Weights of a small mixture-of-experts language model, trained from scratch on English Wikipedia.
Size: width 160, vocabulary 16384.
Experts: 16 experts in each of 8 layers, 160 GeGLU neurons an expert, 2 picks a token, a sigmoid router.
Training: a variant of Muon for the experts, 464M tokens.
Below are experts of layer 5 (counted from 0) of a mixture-of-experts language model. Rows are named gate (a neuron's input weights, with its number), up (a neuron's input weights, with its number), down (a neuron's output weights, with its number) and show model dimensions 0-159. Each number is 128 + 24 x the weight over its row's rms, rounded and kept within 0 to 255. Numbers have three digits each.
Before each expert's rows: "comes after" lists some tokens at least twice as common just before its tokens as in all text. This comes from a sample of Wikipedia text that the model never trained on. Tokens count by the router's weight.

# expert 13
comes after: " the", " a", " of", " his", " and", " for"
gate2:141144114128164104127161101109147120136122128120120142165129119163106144151094082132106126161130139154178103128133143124149095136094119143150155168099136157117142120140100122124157143139096117175115145135150136128135111107118126162111099121149112143120162122166160162107112166111128138128087101129105108107141136071111090130134133127119152162132176150126143138116148135118167111081145083143203118105200092136143088139113113131116122101143166098146131150111178130151163110102123162
up2:089198102104143121121131128101164085156127163113150115139136114145127133103152145113107139103137142164105131122100122142141102114105159139122075136115194103100171128118147147168112106162114121084178141130129099152082104135115107158128140136079165118142147120126131131098164123132162155136103127096108129129139148137146129139094121145163098143151144163134124123107099125119153104146077114150114130170129152097084096127123148176108125121077176137115135131161108157144132121119110106
down2:145109144107130113113142090122137136117146122106113145117133125154100132102168128091131107137135128138104132143166143130142152113127148121139144102098081124166156089120141156149137134137175117134111142108086124140157157110123093103127091157148176068124117138114132128147060116169105133120125146181082141076143139123101143144140125133125056145124159124104122101138125161144143108129161110135124158099180170132121114125131071140105122119126111125135111139102147178108078169128163110
gate3:152114148105183089126186132166147113148106104122137098107152127125103163140111087101099105153136143157161123073146112093131131161146120139150079138153084120116185148113105158113132105118126121176145140124144102116150132114128144139129114118140135110094139123127136098113140123127136150134109128142121137128101121112088093134135129156145101151128141139052080160163148136112114143174108112123138108162114168118141150104140127163084114125160172126143097159111153173143135086109124142
up3:114098147164128125126114148133162169091093112133165143115114093181130129147144131113140139139141128146102111131165169127121128122137130137138115183161177142149142104130127129114110149155130144119152100146156124089133143161144146166062135168133145116139092119110130088142116094130116145115123103164104139125115144108150097142163103127125084151116138178096124118113072146124144166133145105141130100162107167118116145139117170112098138134095117163129138154123079159152149108140180072
down3:171143082089136123128127120151122118117123084123108092159167112138144094142129107104095108081088121094120130083148116120141121153140144115143084122151113143069137149149095134138144126154085156132146069130133126144080133141127087139129144118136122093086147097125151135095093110131095128163160136141122120104107144139094106157117126180098139155137145139071121107100113150147125138162133135092110152128094126160145086109115110123100138163152125155145147127132159136132123077168148127
gate4:148088124117157134129118108132118147142107154140095147128128139103114126142132190123138110139132110102143110138175124115059155133120100136133156173129112136117117134118162159131130137151084094061126131149144098180130140146152166136159109156090096093136095122113120096113106156130140128177113136121079176141114079117071151148126154125138123122140168122153138122158123114157135137145163135138147169141151162141129134148149095145127153112124087116127103158136067134162162141121138136
up4:151100192085144124095124128143114110123120129120147130126140119160123109070118123161129158111100153136154117091138138147138110128126075160150079086060150083102134168111144162090142152075153104087148121126102155148109109115122128106155164132115159140167134105109105127119137089144115097105150157135078131116123117141128104085112132094132130114098093129159106135118134122159167115115106120153156121145139168135141125159116136146159132096121116124140106168091118136144116098113099133
down4:146166127158114147118122139139115143147112144129130102101123110105085112102144121084119125144164164136159125086133112150146158066105149097081126164124088151124122152165109121114139179084153096121161176095113156148138170121167137143102097162136144122146127106110126134142126097094137107085107116128178111142122129158138134150098128116118131132126117110132112125126147122115114121127122111151100106104107132157082120120163175152131101114113115168072074069131114115122139164119136150

# expert 7
comes after: " of", " in", " the", " is", " to", " as"
gate2:110113118125161128100149088138089115151120125144123095118147109121109105155114137131130148106128109121108139116100139111107116060095080144137138137147131103146123085091130093036113156156135120146105154121107191123119159105135141137164112120166117148090170119159126114141130113130101105140111089166102145156137110153126128119101107129115129134123100151144103093112163110125149130165167169133147120149145114150150117120112105113133122141170116147127184154136074145121152166113121170
up2:144155135091132168114081141130147168153161140120121112124185146133063133119153166135123097100133121134126159112125124123132106096122179100161143138147135119121117158068121112154099096137138144116086124179151111129140107115170132155146113079106103148164130125137119085138103133116054108151130166129143098108109095148103155111125146104100121146141084112101098105079097118129109111142141162114109144118151089116129170149149137117111140141164141143122103116135143128102131156131129128
down2:139117109138145125135086110132120103172110132132114110129100138119125133123104133085143130148137157150105137128123112152131114124138172104097105114118148090117124140158169137089126103083084133109144146097108161172154108129135113140135158118163123138093139120151104096145147113092155113115134086105111107136102160106136143117150142139143108170104195115140204132114129145139095180137128058143124148100100115121121116173104129102124142074143147133110122109168148092164168122118155123
gate3:099124148132134111130133132127131083124140200157082122148124143079127112160112126102072112129144114132108159136104105095147098142139144138129137153123079131137100105132158145156132133143111120160161116125156106115108089122132090132119118126176138115118102128161097064136134150130135120104119093163157112138148154137134114101120140147120180100131155076171155121146077109142138162113141139154083105129146114112114087066124145101108140116140117088132151120144131145145102156076135117
up3:141123134121103145119112144110080130119141143122112114113166085089125134137143124130118113090123168136093141111144088145133168117139194135134119143102124113109129099128145167139125096136145141146122151112141110166151096125137158105087134104178138145104075158122119179159113135135120155189108144111115083100101143103105116074140150144114098124114121133153134130191140097114134180106108134119137135128152102127065141125172140100124154151144070123112114121163121141098117111142128138
down3:133106115127131160097143154151090144135140126104120210152119147113135103135146102115158136177125147087119116116121152161099167120113120178175105098137099107082141104101113109100132152091126117148122131134099137084121150086141121121153113135139086135096096139156121114086132169097126114122132125139126125131109127122122125135124123111167075087178120170146111132140119099182094100103116139091155090142104139160116127112109090115140112149077146119110119122132126146137095155140153133
gate4:134128149177126122118163090117084127142071135093089114127142117155106140135143114136112136111109112138118051130151162181156105093118093187154126096122171138141155111117148144151118118146132112121108162127102142120144137107158113097120111096075166102101135115133147143130116109111143121139107133115092095106126093089143138124115134182136143141133129126146153098090123135124172156107127101100153128123124121091102101115089122148168114110153157140109190115108091160118122138107134123
up4:153111137050122135154083175109092109096121127128131118091144111097153142143122149168143140142107111119148133060134102109100111139120125123173127136181138159101141120117117101146121146170195090147116142123138134133143127157095160133096112111134089150114160111114110120168132159169117169099113108122130176108105139179115117145120127133130135105136117110114151145109140143171112140144143114127100165137111115148143103090118137079102118105106152111144096137162143137109140099104159134
down4:087131144121106166140164142128163097141160156112142143095137138213111158130127117096120122161114127107089128143162131142157075137147093156113109145103134093178133127103099111103134125126136124173113146172126114166115151108102091108150124147122129132178111139122098132129126121099115107147112128135151107188117103116142144106151133134095100090138140115129139156119180129116131082091129106140136117106139169125094134155109140134187122126141094144150117152083128126144138122102115084

# expert 14
comes after: " ", "–", "201", ".", " (", "200"
gate6:154124150164113112114154124115120045112095131113107153125123130087168132188117107141139115130134116067146117147175121135145152121127140128164132125089120106154130126133161137171140098136103095138125135160121141175095134116110173116138152082125087132166119140140123098127118077076119124111108117099120161099187122099136143116117139133141147127134102153147121087135160135130100153113100122133139113116168138127169124110142095101090101108145130089140167111106146141124160104104120105
up6:112118101138112131121137164088120122106128157131100167126182152092116133150127158143104115116131074088109130120142122119113098126104117160136087132104135130144141126145154113129141138133090097128122155178129108147148147129110126112131104119138112099167144141154115120092118136079158152120088115094082095106050112135098127125076125100086110106150103123128083082122099117165135108117124127111148168167135069138123120169132136103102130130112138146156160130163115124145109089123161137
down6:161078166074121123114135137095138140139111109094127107102117125167150118163146116134143146095134129142173127082130141098108137131142108144146191144120079150149115138095158127188091124146192136121161097090127099114103134125155130131117130131120118121142131107135111110124152111118101128096132145141095136155081157125122131086153129149117144090113080091130166145165125116135125105129133108152095193125115155139154136124124131166122127153136138169096107139156108119131101097115147175
gate7:139114136132127097099125117131093103134152170152083137123119098134093117117128141161144130089128086090115145126145151117145081077115135118113123143109175111102109158163124122137161130174095142130135120170139102164153147148120141109120176125181113093109146121088164128106107098067173118154132105069131126141149104110143122118159141145116128111114122103106165126113126122137124139099117122134107122174099140146110131126129081116144145108129118190103159108069122114134150129159132164
up7:155140100148076122089140168125112085115138139151125097119106131135104157111086140151121134151129148083113118140174084137084163136137106134131103149138107117101127179082129110120110123115184141081178135135097111128123098096120145138149136143117149116122166070098107137115167124104122145144148116119130113093123121124151100114115142119155146121111097157111155170115116108110112132106132104167109101148137145091125153148149129109135089085146139189131148098116127159160164091120114154
down7:116121123117134138140158092119135127145145109107100136112125166167139114125130109132191179079081134127129110104141097101154125079112142147128156101169135143160101144133143085147112101150145081112129122114049119112134110139123125118151089118153113120103122117158121095127130119083138105123073158146186119133067128176130140135120140116100109158146143152174146127140139110108158124131121119145122141146123156123107133150124153196114133119133112106089143107133125118122103115159102093
gate8:159089128135184050097178122119106119140120139131107076132126145120152161059164125129127092152133120117160104124139157126155178168093127115109136142141088123089111166134089151089126148125164117077117139147126122146118133117126146089149106091120122152145107116147118147081130089087169155132106134141113090131127131121125146141169123132145116124110145136127118122095163122127097163104119160133119118127107141124115138146117103119122130114106136158113117145141099107086169116076116132
up8:165133146123161073106058170120143146144148121113171139112129107143137104106116118107102146122112129154122136105089150106110138123131115128145112113139114151133197093108197168159140142132111118149150129111150113109154095142141101159139153156128137123103150130118123156145121160145148124111140096145130155147076150107134075107117110116136117136134184096147152136152135099107098132150146129172139165091182099137126099135141177176119130158148147136146141128139160151126108106137124138
down8:126145109128130136132150119119148117145115097109141112106136142135133144157097161114134128088151169126143158157171148161101106170107124159126144120090134136089123201162141113114147127125136121115107155127078149121122124139121144134093141078133103127142123140146130103152146108121093175118129116124151088092110111143086139163117118166098148162130112100131130130107104169183145122143129127120130163167132138141154142110087163079150082124071126111124112100170155160149111135147091086

# expert 5
comes after: " |", "|", ";", ":", "1", " in"
gate2:110131145131129142086111129130105106126104106139156122097104132158140158130146139130115129119116093117159097153088073159111074113095073147142098155118124169143167140127149132129168106111128166154173149156104148133156154132133127130094124086114135114151093171140180149137165118119128091125130166138139166139114151165132119120127123155131111102101124133121151112127125132160176165113169120104128127123140092089129066114101165101129166097128128117119101145090161101122144162105133124
up2:151124106123152103147141152176088154151124109106126125140081129128142085121164115086121145130092115122163089121145126123125143106172111087137127164103178118147093122145165128179111120160141159128116136149129149131158141157157144120103134145147093104137145123132140121116098147088125144161171080137103104154170151139125146123133128160122133086107147074103118165130122176144091159155087126136115125149163139151130140126171141132149118126121119124140169174161130187150110130141109138
down2:085131137131130109085139125080142161134134127137117144166126121155177166132174115147158120158143088154089120144112130091115137115106141148089114156136112139140129095118104093128128109163129122083102063155110120088137111146118128133097100171124109161142155131112126132104144143123150116076120178145094152113084119121121093127127079127149132176103152166128172146146131125129131147137129128125147137099083129056147113106124145114152145137144151111144114129085139125112132172115121160
gate3:140144107124120118135126135082121143145132113129143118140113155138155139137152131133149146131142106122129107121083156135079189191147111114132090109109122082142122109082106118105166124135131123173111143118126111126140104165130095141133098167153129151106127106144176151140110112119106113113087102096180134122153154148131197123115123095142163147113096143106181116143111141114164177132112142132124112119130115084108171093186138105171148126091142095104128116109085133140130119134113127
up3:161150147099140184128090126122127083142145117141138125067106159153119147142127190135133127130154113106175153157164123088158130108117190070126142127132144139111112129156184141121199127104103130108124155171110127111100158096108147111125185108147167131123110146122108126092121131134174139144149132129146104099130143121120124130118147155124126136130145134169078128140115106124127133133144109151151149161112141158141136149083090141105159127128111104134142138134189116147115117129131134
down3:122117147142159141125156154089186085110111115154093162151094127137158129095116113120141138081075157126163112139125144130159155151105138137151169148160142130115114106130149123129135100131148109136112108155121155122156127144110134161116088125120151140133139112129140162132110119151079112142116150104145085139134098086108171086110140082140160099171158115157156130127165141136134132085109119118126167144131123185112090153123119128133140123155123132141144166121125104098120149060143073
gate4:135152134176119138133142143142127118144144120146145131075183108158144112151109112143147137183115120093157126157128130150102107143119133117106153129131114110094162103146163111162103150142146142140110123122106091101140110134106145088101082162167112102148146144077114112131100135085104091077124125083130104095109122127153111131118125185145095103139144173120067152147141160175131129116113153123119110167076153165149132112120121140135146133150096099119129108100138102144150121105119097
up4:109136174114139098167127139126099114120098108132108155148134107056172112152141119139101145141154146124121114168126106153103100117140075138085137138129130110107123149123109152124151141105140159112109117159134156094165159175085120096107142107142122143131104087125142136108073102130136114146114094127130066127121129126132151145125108148115139129113121140115138143093150159111105168140125137138072107114164118135117142119122121155159070129179188147130130121121126176117162113176137145
down4:090161122143133168110135067134145112131118148136095117145124108125088144151132112173111174123104123123127139128126137132164128128162103131159089152156134125120136098157132125115100158102145149116160137172089172096110119120156177163141097144118080130181150154121111121164110154172135146147128151116105156139123093126138154141110136112165152157107131106113136079144175135125138060116127127158140149125140174139122101116130157080125144085144109133125115128133122095117154104120179124